config.yaml
num_hidden_layers: 13
hidden_size: 128
rope_fraction: 1.0
tie_word_embeddings: true
Below are experts of layer 6 (counted from 0) of a mixture-of-experts language model. Rows are named router (the router's row for the expert), down (a neuron's output weights, with its number) and show model dimensions 0-127. Each number is 500 + 40 x the weight over its row's rms, rounded and kept within 0 to 999. Numbers have three digits each.
After each expert's rows: "comes before" lists some tokens at least twice as common just after its tokens as in all text. This comes from a sample of Wikipedia text that the model never trained on. Tokens count by the router's weight.

# expert 4
router:548492437526513466446437507468548561439598473494565590492459487490481441530518427561531506487545518477560456511552520482525583434514492546545566489473461541521583493464499453477459460440446467492471539553516461541451505464460480501529540546580509508499547503471460508536564454461545557489547485517504503560477454487472461456550505507500500475464500545498497546545539421529546487481509
down0:556405515482552495481541558486445536520514549563412482477543560458524497546542481501567507519440507536488537522525522466494480507544572490486449480519492475548576509483519515529575519536516451528465472438480513470560476481500497462454453534495577438475550599441517536473504470598455490496478485499529493512489418531458471491491533502473458486579424490511534523401498469461459470494481
down1:557414488502444546499497505508548496451595509533465532432460504475555480487542523523474480420534473497504451574490479454488520562444480533549561581463543527532443514482488454510544532429512466476539512495545471557466472491482516570513540523458499506473543505475481497492427468591481499442437468467519527545514534451551514481493508496473471482595413552485504486521553517500402472451517
down2:542521487538582508534498557516569484477570557493557536493517520439544497483512558489522585492523562541467497441514579527459542507508508449491524527470478551425592451536508436466527525464442507452596505543548509547538511530441400482467459461534485572487504521493439453489475509447535514426503512520495493537465441499439461523446478503446515525527531509503461478512513443533535490552492
down3:553546468437564436529517469504511579505484500513513527531477516485462538517524541495530513482444607544433452488518523458509530522533475456509565558412523502484515454550501474501460498500535548484555559474491483555472441487528464490531560527570512510539550552509546559471553436478452573490469483561496532491434525501491492421501435479536573488463420486555458530527536500543450473493561
down4:525455529530519526500542477495477449506509454474504528476489558526443560566491483536472567505542563494489524539528566418470542479514468449463534542484475544453532409512496489506439427561513495512458453520528495467455501458560518567502423558493520539483501489492483519368476432488544524502477595469420460542571503500542473486505527524494502446473494567516427466493532557539463477484487
down5:455560488444515509576509410499572514446458460465540502500528510538495471517505506467554419513533438430462513496465467468433470547546359451462510518519439474568487511506548506580485604504521503563534531579510520508499491506476469538528550573498500507482542487528486484479474503543504460501490469510481479552501544465495552446442488482516494460532539450497487549542519488461599479480517
down6:496508486537474527460512520513457492536526531478463488493503491458527467524525435489573527542477472425553481522484435499480591518533521503457531520598538529468494441568490386523536380452424536496563487531497459532497487466511558510552495498516484457587525481414507515493493509533553518569495501516590488491491515483580480483473522525448438524434491516516495438480558556512468527520521
down7:522493470497472536464492571522578454521516477552448517520543520468440491529549486564522549533473493540470502498436504454466510470531440451517531529564550482491475466554474531502559510477575504507551520467479543472531561540502449454505523501511548592537496538556505573499502477411517522473584436499593528507518490570474560561491471420536513469546516526460442527514542493415501559491525
down8:435502482538529460493505497503507558521524474469467548499457547437515466469516491534613517487493449499517443564492495477582560486475434495480544490569537502507473522499514526510563494492494525479515494433502517495496445450529478529529491554549499514433518496400489603588547573481524547437551494440505434534544433453480433452533485503496549451500521467492453541490584481514516460444489
down9:496538442539589494570554448491419484531516472532500482514462557451570518473466475415526518515507600505513442522542468475528483518530472492542480479488528433550539505463476486460573536458487455478471436494482513479468500507524500494555472569420476528508447473440494482486456405453457505515508518534506491583543432521406462535547496475547512455464435524519546450494500442477458523509475
down10:503471523573407464524513536506493477420507512532493529504473428525546550539502452537534491515463535494482486491511534510516393476538496460475546531572465467457534550470480449527431465474559412427495521588524448492484546438495485537517482526442525538474494487551456458557557533497541510481535579473450522424556454512450470487543517487536478588469513508415473470517486524504447500477498
down11:465466546546554465571463546496517542539487524432537589516491496542545497459437520481492457435529528441493556520514509519512541442506429517440548504558544482422504448536528550455513602512499529538462507490568505509461512528524441459443461476510492469520484477556470471480481439507488556486576420446543442482546491478505538502473520475499529532583506597503484505563523481501533514553541
down12:533546511558512548522505537491479542479539493509432517568462512453528535502473506516477468537519519502500535537569509528453483542525505483515543504573529519529533420549533436551457604510503449538478460487555510371474418591487516513511516557505451440468509490556505520530493454530492446520523531552540497451536585547463479501521569458565533484551520540424546502510456477521514536533516
down13:522459502552554483490562470499486464493504479548516525395499519458430519511528517494449490519526500498511518500557485451432562492538489461477448451475485453477488504450447536507481481503470471522528432559470464486477414455605492478499494522477497552461447462456534489551468507433521518504490487462494500553561563403563476593508491555465526487525487440501575493498447552425472535590482
down14:417571502433480545540452569521498508515438550601456491523502420438563475521560409447566507468434466516516496484531511501456501514555525478478484513456476514480475548531500505474521502569532490534447494476593484531458450436532547470433498490531564500500499526481574479503499538545528509471544575497531427475490500465559480487484459536499483523476510449527571535482469463517457543564494
down15:457513485505405472441474543508528477470564475507543543446445437500474501454525461490428479450487478426557501456489469526522511517462505483497573475470471474554488444500503498499503425462566481505493526491503543493554374419493528489501566509551538472544574547516397454474456459499536467495526525518470584515470526511485502528527491494577510511568525522497479455528524560572528537447514
comes before: "-", "\n", ":", " of", "|", "=="

# expert 12
router:535510493483393530495516536458477493463503461563512482512476551460491553548514466541532488571512496509511485407479440405578553406502548576546473495477486479545552526471489557500498468521507521612472564489517454499526504475500502549456447528456531541506508527404474462611445510540504554512540536469532502461554487532491478521473519542473536472504474521528531509506503475544535479559448
down0:517431553415444473434469508527475472458489515518578502497463452454526514473481513491520512534509480517524522493485449499567506507492564537512503488533497455518478450605469533573543525527447492490399487490507455496495461476596441447515457461577476499457492505582496512448504469511442453476484512478527537515558469571467599429490462461454491448495510462452443463442489480554508520476457
down1:467499458580521543525514506506498503507498566464427532489507490502514509542507499461484483474519552537515536467567606466462495547509381501500502416485546583499475496513501400553470409470542470513487511569509478548519425518509426441541553520483470494522485491485514522500569518468528488541433465526506575464486469511501462515497489470535545531560465455468493488463505526608549479514565
down2:508528499538532472455559533489525565521531567507502399527453388450458476495515525544467467548461475585528426495559524537451510536495472508524518582460491538486490545488429490497534462461433528480512606495541523438493495513438493481550490483534485478531430447446482470435497469465541513497533479500495505469480561526520549475527448542515452506438522417473573522543523543503497492490447
down3:512508542496495478483509412513490539527497504458461537490467544450430547485442464438364466457447508483548561548451505466466475481434505494490537497521460504505457525533489456524421492500537493545548518584474475465539542473478487471520519450527520425505399524539480528536496541529582503452568450529522452439443499532495466432475484499454504430481568542466505558469490485510469498550477
down4:515507471545436478506581525573449518429505491432496527502496513506475486517473587478515510461516488475484533411506527521410508543562522496527464550467589507519546435494450459515488494472558534448541520431474484423490482506415462447565481479530519516485504499422577559528477533465514500579487509448504463494448513489557501501492496485536497497504558414573482543550424514499485535513463
down5:509423517580441520463484472498534572457462539488477576562536451590465548512571470537503474512494539515510502521488531477558500498416524483536564444510501431419468524549520501463535430530488455403523514571468425502485541502536492494489506456492423484530510493455552507511507470497533514461442514523480518490454512492499438407505476483537483535476508519432434544445487525425493527467473
down6:486436485526448491531456518533565510522528483518467511502504510414553486528480469529511490496499474495511514600474558535509590475545491479566487501491531503559445498451509543528544391533583479503505503530441547544564481544475461487509543505512533487534422445485502499480434548492481434445528576522542501516577511480465465503493485453542490423536526569478549462464547497560546537528586
down7:504508441552443498470532515492540498575567521503517511503516470441529475578482512484498546463492503527457474532455548535439571544444458468538533446594584506500407510521492515544476407464574484487546491458456431431473449476507521450496521464521459489538431529521498476458475535554538513501480516471552484464524425518487398520518516456526512472495444484488493525499489481548442424457475
down8:505520451443554485514483541478552505570452528489544501544474470510550573515509457468490572495479593531385461470432457525433513523532496447579549541473512450477505472396443471565541508524498481517471457549530449571459509476477488469480535529537510428484530480537506459524532453451516505500552488471503455503485489589457516580515550520504468484499465461515480478540512479402489483526513
down9:500473505421568500503569474533495498487506552613506522511553467479525541473457509493512494469464547472567488555484556497548533493532528499432461515542586475586492477547445465513486493582544504499433497495501558512496547493433456548507477502523486500498523525488455453500410541401481470489475551513422499509542470531578541525578495481455473509526530506483469546545494455449464585532481
down10:493523509488556508477518463473583481499516502559535501498515513485485568426465538443548443471607515520439406502489417515489492468459536491512498430501570523492512552490572465541509434501475562524428534483469507523483516450443509454526562397532518574473496479512494478565549503447553524507560493521521519570508473446465509457431567523517473512533543497516550451522542548495500476473484
down11:490538420520470527570439479515458539474542463482408533442548481487517481539500500556504508468467503461458462523530500473561500574554506532494527503529445465514483437483483422464421376486521485438494473486492521491516519533543544448492473530463504541520517490377495494378460501492595485483464516517498490469473463504507465499441509479524449489506442503456432512470510528474496490584505
down12:517481443555529484518485476470590442458581499483478491424492600484557489486550517561498499519441511575530522458537473519529487481532509439540504511539412459565470409505460482547485479470503501405497515510481570465458545510492463540540530552483478502490492489440448577498543500482524478531457480573488516529525433501520473487402473471526437524517488455473538518506524485490463594542490
down13:474504495542570519470467537523533502533499503483473520441532489509457491479495517524452506438530551450458526488532460514504550499475456507500462514512507486557526426559480517563500487526547532517497597548514480472537493385450561446486487523535502524494598481527426466506541499555498500462544387531466565516420555542489527584437439478476550480528475545522476471483451544530592503482505
down14:513604506542483500594478534493557539556480487445513499533489516481552419440523513422551528517514542471402573434497516544557524501505533546526437464511474522517509526486529541525476530461510550463555482542525527505472464508477502452477507533531506464527501435500526425459527545460495473459530539452441538537489506477645459566511522434505500497498488489500447449504465447522532450537473
down15:464561433562546479506439509500528506551510405510471516536534456541447583466555532442480567492425480488439530487570512509515575485496472559443543490477452488456531538491502511481463441514536540458548508494497454490493544582572526472535470448573508492545531473448540496459579456506538486503480494490464579465456447502444520455482498478469480494493538514454501552492426569458531465492481
comes before: " the", " to", " in", " a", " by", "ed"

# expert 0
router:537501463491467530471464497492534508506529442500580427519462460429496462518496455527511530511507487535570523447531484428504494544500533562554491435484495555536569515491522461480503461566465514524521504557543518509503502434482476542535423518532472522455543467419510535580571524573573542517561505512588468492497421527506475504538570477478514498502410509479524510507554432476529431522435
down0:472463514567442468541505492547474466429432515464436474546522546473459524518450507446530486426508464510418506486552527479452481496467548542482439396486481480487554531453548500564475500505425466543523524538421535517471486586554556488506462499503554474556495484526598526512530480544449480454440454502460507511488514516513471505500521496442498512510538546490493448429432570489477451446476
down1:466480505420494508588474451500493486493476492470485508439533430440490479555516494542527522449561513550525532573509469503551467565476457537554552498538476510473528537553449494548506429520519455446481475496583472505533515467535535443487490471432474508525472463561518562528516523582474513532511491514409435543454516552535506453457561524576512398531470510548500557553520552531521526517494
down2:535484557526451482508522474500475462511575475496527487497399446501458509477549509495568479505546584513526492432481477512459378507509492502525479476549515471495517460482561493513500380554542471549488510422538395483499533513515514535501516466477484587494527595494517452497519520512486476474481475529482500523486578535444482551449473486537495532503498467548613560505432512487479527507454
down3:490550499510443442534468560485479529492529395470510486590512463488493486497407483527456495520506492492544478462568543537472544531506509453528468579434516493496487468482513474486567555448481496542560454573469506427591550493492567534437442479492525484518543508523528574559538476518481480480554506466548504428528433425495550442495531547456475475500444493475490537468567508531511487527538
down4:533484501464507533523550459500472552456468512511491510595515471556454524451532580503486468394465527476484449476530516521497575560522456475528543504465548492488479499448439491436507477459543529480479472539464466456532506474538442448533490491505469476565491561512449469483561517501443584529458480514510549412473622538494431513440544453526495539449483578477474542504511487501463457461476
down5:480562509493396485469479491513510578457517474496435472499498495526496515539456481468491530480453541491430518483486568536517450550437513513514461568517359508514500469425536534422504602515552483451538554555493572476542516489451438499525496514522583483408544444538526555457511471496504507523528545483481455490529550527544480502488494426514484508509468492467422518509505519487482523447514
down6:553576487460469566517479466453485456543471469470495519445466430493550490461527450484519517505530484495465435507520518524483499449472412545508451531407473573532504433496563510526488604538474504491486581465527461531532479541515441439510512532534400467503485481524492488517458504516455473470573503451501474521478496514511444521520500442436500427517440501547472426442447520514549471572471
down7:480458546537411506570528545506493482470487485444516495520554507439452504386555559410576493490532497515513480513508506494544506544520524511484611487525553536555450448492452525527420511576531540501526503509487537498522555582541502462551514526498562507525548568497534518493486449497520485552459489455575525446509495532439503472451564500533512555449512486511541503555477490436543464512475
down8:552478484529537586457528477505395540465520536513504523508450479533538480457541489512502557482485502512531499555500467455530425491537499471505481484464490510491530518438430517611498490474449495460567523540530513479562457460513506433428504544487527463530514417542489530518518505586492452409514572526455525446565515412526540520510447522528525515517459457508577494489480428447493530530547
down9:437453498496563508500464499481453520533588540426478567496543471558503495505480488517499458571470545529566496585526497490465512513437472484449494479543488509520453537538445479486459455475455556467481531515456558460528457479510425539471481465475502483562574484539519507494462487510449443469467485493575470451482431479497427513501500481480459525553487561467460651539520446491504443479524
down10:501467500538532510476463573476529471513509494552480513446539600497550548523503544503509475545510561552486445508460477492580541545515524510556529472529534484501526551464457465542556549511581518457377481574521502496564522489489509464550502449502538453482470477518550461545537431488406527512542518531422435509487540614521462519478506464475479429497510535493466507475518489471483537429500
down11:507529557478503536449470517535497499465530623506556502487497532587500459546491481514477472559491574506459488591517531520408467465496450504483478504474584513496540517501494451525615486451492548513465563435537531530528488487514493470541432536529438497497514491495535525515475527524455486464533481482551470520504495540601371466515460471546451505507478525501515426476434515446518504484487
down12:489495456577512435515538434505493538439569449409416522584471498560531506466480473477418457488531538473474547571529511509445479508524548487436529462516544526573507522580450531466472635492462513507527473506545534481494475392501508499511488456495461454454479475512497491468508448536518534477492507499491499496439532529469484509515507476492485538506477521484403429463545524523561491477471
down13:444471526538488494476472570563530552540555514560483517539550452444499505461505530534507512527495450478507470428434483558529553512518493404503495525512501544481519540407489518508444345447444530483467471485489467468563454495504481515523484558469447547513461527474448498503538573550504497522440532542442557470491473555495524470514549450523492485437525490526572474526541535520539510439493
down14:538446523463564569544488545502554397488476531495445532436482445508461516449493486516518516453452524483466456514525507483467446516446568566515501539434513501591495551548580496511505490493531483522464453500500574535569500459457499505527578509539531515535486493524500514491505568527483404520500474485421549480513515489556540415500501469517543425448501535475528522485531547567545452445541
down15:484424492529462519459503521558539501452498502539506509509481556529486476615494523552565499498482521480435500411497518553494483463504457482499501528479517415509548534534478516567469409463410505531483524511565477497509510430488477514524465487503573466522478591612518394474533538513514465479530556533488506522469505473470479468504527509505481546551490492530432500593497513461461497575445
comes before: " of", " in", ".", " and", ",", " to"

# expert 9
router:560460451561477480419480489485516514520525527452505474558443560491442566504486529558519498551507579547516464527549547501468520471517482528517481527514511581495589468447558475475465450483461417498535579518428515554449512478471478485504489473513468516461495549498495488598557522529556568575479515482501471485508445494498416497526591576449559443487457544499496492461494503503504492498539
down0:525469496491434517576486453504507405526446493515542535498561566500424537460509532471518450487485559508507519534451519492449501539479570431550552503518533463528522452598556492539558550508592513458494487472611540547490528548446489477503510424475529527443510455534472504504541483581461508483492514433451507550487505453448517437515453453457450491496436500507461532517512496506500547470498
down1:540542509553475476513522498470551553517565415570455528575582527522541551515516533489471472518440469516545442472451472522520466430557438600420546473456474425588499570479491573534506475504484488425491496443529505505550504495580500563490487503519531559508547488483512475451554556492522570484466482535520471498490512488444475446483468534467517494513507522462529502474469517454515475550447
down2:567536560552477516472483526561480497514541523556474478513536509485525494518537490465493450538523591521528516523564460501505551494460503467573559495450541544510514546506482514503530459502523482486489464446519506577528517581413522542595513477478510480482491585546561516521458510518470547467502475464550434546417409492515497457440532497461574504424487553513478512530459501514394556497498
down3:488491508530538526526508561527513501507489476499487523539537521575492528476449459497440426505566460466556484498501458565443516464414510489491449488516481578469531470511493520459558609504536599432463538449537566598449493501419531535479468531486441488485546557518552481479498536512547530509540559501521523518490491517462495461512529474425563510521450449501499399434488517511513493467533
down4:467489485412455529472473514498521524439533464486482556484515477513516535475442518426511517428513484487369448435573528460536516520563526465466494533501438555517478562455468492558512456519577515558454485500482479492501517459493551461464527490485557496503559485506563560431500528479487444456544449410485484499485435488523418479491481552509471442466532519556480509535518500508563501499587
down5:549498473482475517474486529478452397413492406453507540522597480489507467552470487539594418465534571573478529554492511541533525481482527487520504500462483473467519454536507468522564393501509461495482460539462470532471521580490558494487479569487491523434433574543461485503460442547486515490516483558444529480410476517485563479470495496508542474511503560506499513518516556523507494486496
down6:533498482521519501480536480423454532495459567481493493477521487554544459525544482514471453548512508626448478424558510477479503450510465446484476476502459448490546465428504525453409625546531504509548545504472517467584470515537527551497477534476581477528454471539541519463497479561533526490429561476525509502515559548545498463463527515473510466516470461524483467532484488543431473587513
down7:459457522491520537576538507522462460488471509355537506510544483454514457458529455530475520484454506507487456503579471506517473489413487429487517495485499494487488507491526495508378548513522517457555532588469486575479482542444519468450479489543446491492519460485537462473463438539538553471444447521557471481475546545521564433469478457443465552498482520467511465532522423515527484425491
down8:544494442569517451461564555425435473492532485528453471513495478541455471498493513605501470464483540502472520518491544484540472516488457468439488532499542498454529555498471429474504501488546457531466569515474517573487571456485589508517559517543483443485567553419501424586506444507593467446492564462527525467490550483462480437539463481513511499468510498497480546510500514508516432533449
down9:506542469495508478497491522493499530462433484518425449491446489530483495528540541500529476482429500540540458442536509513559457489521541491566470478524492426556463491444506481549452503470563506547480441470386479393510563550490522509540606510562522481550495516475547487488538546457461500476478501503460558498442497464525517473526507529502586425442537534480586500438450536464469526541491
down10:480436482507498538464524506534506562536490512555489440585460482552558463542388550437473490502541476521533537494428497504510549440550501514472478502473491512521543476516447507497448456507425554498501504444456481510500515483494519555542478521456489445542554559446576517440510514494481447466531552491473418510518462424510463442522485479579398524495482470517544479404511486536510555527532
down11:522424580522510453480511457526467479457558451494514469455503558499488521496501469552505545431487427513455458414558505514482458500525483504457510533495449394493469502493491513488534464527539516494587529548522511461486578525442564539504485464568501539551566497501550540455513486517441532479465412474570479408520563482554500548493504496514511529484522532469436443428525468482553505470540
down12:478498514505441550536519509491493469495506450550491526489563511510525553480600535544462448449491442509452549437499509475438550471483512516522543552535523567475488556632524515509558558530521486413481515426489550543489486459476551498477429567469497459411532477548494453494506525484600524476547502516482545522511441505428468460501443531476506509456508434512456505525513500484555496533541
down13:469496580454580504513510473495477494582471494530547523461471449501461454518517489503473458497572458465427461494486470490533544505413473566443508460469566529519436468472530472481467588538494521512487526583527528531459516540533470543482559504503453510550489489588450503560521531463447516546482425472503529503456521471466481547473495471458426505474457480492502452520561555482393503578491
down14:512486491459443415485494510486530482531414520490572520453497496465468466483503509561509427478485461468541491527437501434492444509494509457520389424556491540482488475505460525528540585552485546514452506434491507476538460553527535408542550486507487516487404502466547531480532535465499470490520460489577500567501448481453435502454441418470545537571493458513519506511461512533511511529450
down15:501548500481591484499483451503569529568522449471465484522460479515499518495521566528547439477575507487540444566488460554533525477494528545475499513454546531520491473542498500448508623477479505550503473478518525492526508487458491467587512489508451469469439489510526419532472457509432523589505509451485513452511566502494583560494451481431532473486429490546569594487492443459527534510541
comes before: " |", ";", ":", "|", "%", ")"

# expert 14
router:481475433553442549509478535601444541547510451433593488483488517484518520520538523507515499521452542566561483524566492459452536501473462502494483520497503475501555572500524517518471443533506495489482479506460432517452447482390480473554507493508481523450485548469442491536468532516554556561468397490503469471490457502522401481514510561510514417447441485557537530490516532473464500487433
down0:443492532498488548504516533530499462493526529593435508499495563436472563570525381487561520508508525523498449551463515503576458504453514539484513485522523486487574494456563499578531486519538486548445445497542440497485404526532462527458520474520513464493526498495512546473464568472498477585528504453399521420564456489493533559547478501515525477479508482567485516511564504465503534543456
down1:500490486554531508470469595460508474562521477485488447516475538532487516474508564539414589566476559453568488558485519445550459474500518447531513556498512486496528435548509478484538583515521534452496493505532471564416501474458525456501564449543476492515534465492473513570464436498443491571439433491434465508464453586522516526508531535511472519441424516494542504448510511506437503531489
down2:502501584564502473524553487458564451460482505493493521418518570469471509528465492508561543556499455476441520403520505512461522495445527530520477451471491438451457489434502572474549439498450444546449507450468476515546489533439517492504426521454516498497539481523498472534474525503540472488613570526536442480474461527454514527458508429503476473496496512521448521500428438576474579487505
down3:558485495534440535501467406494478509493551480453463469487508547496428483530423457490557551495604547532502540524531503498572568508510527541494502493544516527472492577505486447477485462462546519546545481533460516507507531622541416524505475441434541500497555537459537512424514505551459500532538483498461483519524435463551520567521453495514521493522541472491494438476522587526427505476474
down4:455489474453533544515523546437511461487520520526500476490418514455439471442526417526498445551495500526522448552476456487555420521501488495522485511444527528469519453533491492448506440505426503551432496474616551487531477481432441551491512515549515526457516387524474474545497473410532532482457520509492485585551588541492546510518549502523525500474488536504501488553547572509520485506545
down5:511494497470484564562467501453487517544555491454521561437458532436466520457518473473538476513556491582482517471549473487458496533577484489463540402454469471484475529536498481547504610511551479498581529483502527494468510543528503504513548506526454537478439495473504522563521441464444552457479516509432406578467574486496559483496449538532524451471597546495519500520501526486574511518475
down6:526486471508560548394509506589489492423544418506524491536508414550521539545471502496425486446502488535556532549494435490522525491531479527464534495518476477445517476495493486519488438554540492564509494411470467518505470512487505475528533462439450509495444581511431613502411557487525496518399515515503515511503519530537525516504495460456487519500539566489514481445534475431511492435518
down7:540470490533431552462536489545501522544517540534512474533520469551470477390537509539482494539499508434499508523491449460469518491485460552493452540528531484477456586467522476522491506525526521500509480459523610479506496430533573540508463368507519456500477544432510544488613518451574449539490483418501530564517510494506521516537449517545563536505490479440538467462479502507550553484522
down8:562496412557487525538504481556466514524515444480587433553466411489517521489514465496448441513525456500485555564413535527475553431554536505499556498503470472517494483465446460504443506537496451459508479517505516519532578491513498490474490492499470470474515486484536490521528544559433474524544476522471487378471511459505531609475457492478532538501450471498562513470557513452535556414457
down9:530461562476511478489470518466488434426475518495536400505447493482507496465538488551544455446563545564509564565473511516541538531533493462499498478461496490552488587521456550441442534558469475496500490447444500484465469524481517502441515495514495485527383495490516592564510441474452450477456482423528485523482434501454504464529542556500518507482446494515454426474469465556511578534459
down10:540465505551477522501489497553508541414533484539522541510507541455464541435556571517534463503485430466516449523530475540551443480513432444517530478558450545518470554482494518563528541490489470576492470557513540561600499527535506523556553517499474465559449554466458530444492515447503446547533512534507513535510457494490474402416533562451508517503591476511502506510485573519529551521507
down11:477477449491461517532501467463477514507482518414499584390479542489430496469513487498467495482478559483515510532519543584475509499471526489485449459492484519407531473560504521474456679480516477551538492543559447539458514445443488453513389473516498515510491520494471495452481522480423456535521453555430477475506493451515473463472495588457507491490510532488506490503526449507517492515528
down12:512446565494514509465499577523394561518504489485522555487492452465526489583482497548520451521479553491550465490486490521421466476492511467454548428491541487442499495508499589473461397503582454487482525535501494555485488512470476531512425477513530573492522537450479535499434534541506470506465498506542575534538533493433490465557464442558504557524519489416565513487492552442517502466551
down13:521487531523507538472530461484618514581547542445536531496541496496521487435555571509486514568504534529533442459520411474503542511489484541530509447421545518520505473528558488500553514495545461454537561487548479509509577531521565551550521524499470517467516505576511460486449464538590478557468494435461451503490534474472449454517515468456427601448480545504511524463482466501507484462528
down14:461506468532519460555464569502509532569458517527472485517479564538412520454491505485549559499510507461519513552459451501510548437406526469498483539546464521486539542563480477521509502511529463479537539502517385405562485495495486387489431515473490476447424509513493556414529525479453452531502493509573502521557463518539500552488496452492493512429530605488474529520466495500511476503505
down15:514484532508461537505533451542444479530583518512513470533449501527559535617476494510479537423412421483452510526457468520455521477549399522510515415506501498537573441496479554497462654463530487456537530552489515536443536510524485542502497536533552442496493530480491555512567499489507468451428449468514482515516517555498522478501473480555484521492524513560453487535512495505500534500505
comes before: " |", " ", " 0", "6", "8", "7"

# expert 2
router:497503446506473450463467490597462506512473477500516521472542519495519466489428541506528496505508541536553433464501532438505499490459524546474510508514417432468508488373525494559452466472505496481396479524516501487454434523404543456521507507536567477506534506483456480507468568478566470525522422531536483491455491465512473469541491559558483462527423485403515537516578521563481520491455
down0:453519528502517577532505506555423470553464505519547520534382439568485458475524533489565561518483480484507548458533475524522540519534557506496517444528458517498473536534573510452481451452474535593521445537524505547480487478466476597545497528527491533501541524551491518535515509401507537507496566462543544488470462447567510541544484562532439512517499558451497479427502562487461456499487
down1:496529563451428467482539528434426586483500531494418564475482477503478559526580451495491507476483515496508466515488522423566499513534548503484517514509523534535568438493561490505547351545460506479460485467499486476569495520513583476484450452522461509429548521466540491538494469585442520507481520490520477523492463502429444572543486479519486494519521475488511450479457433520506469454492
down2:449492477467577525444486457493549496458471516453539537508558481421575486566475463479510379429477484527552542539445461492533593488500545456596530516464494530515516425519576502540513377539503438540542524488497480510499487415449478463475507468450515548522493525527509492484525484477487483463539508549517523457541486467489538518524468425489525481435505541529513542453494526511488453505516
down3:494521555544507570521499549522490466498534524632509483506489494445413478505501509494515565559477454468527446500442496498513509488554519437495445566502466465509476399431490506510490503544435521434586486454476492523443577521565546468545493506492474492466508424509448445503518516522525517413472490480484497520523480552478486444542489458470525439449522492493489592592468528534493482485473
down4:602432502446478505495460507499482494496482476533530443533486499472550602479516508533524438446545464489574474510505486486505473449602592522552429527532475525445444624459551499516546575500497532512549487550417492487512488432508424448519504496477526503480462499508499453538494423506509446473493507490544463464493513558539493551508525461534491487500538476574515477467482521482435499545480
down5:521490554456530445506493476467544491422478522411516462480508480529503489457489507534508428464525438499510594506399403476437566495509552496530483516446550542544495509501496554549501482486547448469503469550469485510499493514533509563471453560454465502522477504508488484450445511486454509468486534479478432510509442627540509473487516468599471470500568493451444505504441493506537545483578
down6:517480532511491526516547430497514487493546482452506433527489523528549583503565477462504462488414465530461479478510438522543473498502533455535457460547451465477447504433474484526539416480522487581514410512513424474494590536589532516401539525468519425562451423482538481532486516490504428452480488526445499518517520529474486513516536489446482514527440500499507432463445512505508540464555
down7:502501516463512477446521416476536466521425469426429543524525508467519532571423557487464513494484553544486460538462475493490457573450579530380507517497454457462504523437505495443542467470453467476547491484488487452515435499466554479525532496461509579497563508478440443468506486462562518529483496462529562519484438525458466531516506573505503566526520530489478493494561528482539431564537
down8:480521475412540571458505507448500564580528482482524478475535540446468493444527478461530532508547404447496535451536525472450469515459589554510532504452525498534518537504522504447536621491415535495466508439496493509456495468478508592520520503478522478552551525473552465487476573521512566502525511467488499529458504461548495397518446482492521453474537495518495542458548453507411490498507
down9:537574495542497548483517482434503545453537526564509541459471529497492566470386463482558436441567522495502429427477481550529439527476456468392480516464472555523497511469527511461486519498544443556470500576474467602483510478539526466474518442470526507511451522418491522508460503466564519432505534510491525472542498494484533484494467522468494560437564511544507490498477492446510568462491
down10:485475519477532553501571513491485520447449529448543531488478583530534495559483502457379495462516509493498567408455461582509490506479468496553508554568506520488501529526495488483519410483428430498475450491489502505493464469433471535531468507541466476595407454517555493561488474519496541456487482496489488481585526539537477569482478497501572491500495496510515466519462488480379472515474
down11:446474517454500516533516439490540480482483509503558521510620492478526520488464499504501458393505486441489442519519533506480493581517490496531508479471539530509493488455473487479485501498455496508521522488492479448530444527510520471488406466430582491485436481425504424569492436569483460528533507469503518574536573508602447461487598435516512492520478556467512499570589480492476477531493
down12:540517483434516446486543532526521509510533512480451513412465494586452428508489484523535522461501483532567550541531510532546546532488495514392477533523593567539515592472499518503493584538538492546498477549582470486528450507491509503560500466504439520539546476526495464542572456433509557510552503455567551506462530529481497469474551543478486533468463559439480478435500544477515489488554
down13:520444516565572507486489491517531490434469480478447440502602468501485506499532496479545485506528415502467505449479491463544519470498501575472491491475475460454464487512513450515472343458458496590480582517455474562488497522522509549550521498505565511488507470523492439471480507493433553459488494546521560548447540430512483498533573535552527495482500499479473452443510534413514519494571
down14:479448560503459516538520461414462471439526492512554491509516440555523512484532497479537468545479442491513437425633532446522519476530463498509449515450455497520507551472540505564493519491588525505560493573454463538456480549558538481525477529533525460497508486518498488455473442551498506442558462469546452443482476555542566505539523543515474582471576486514499468541552455440514483464502
down15:478481497461464529472528488558466454462466492418600499587473477536474505584516462480488493483459463488524490509520501491507450545369581457528430434576486506511454538543487540464465479539530513476490487441460512442462497553464545501497499542560506473456526425474472478464511493422472500484509556486499490495429549441515554573465442500520489487549586500523493502512478491514508546475569
comes before: "\n", "|", "-", " ", " The", " 0"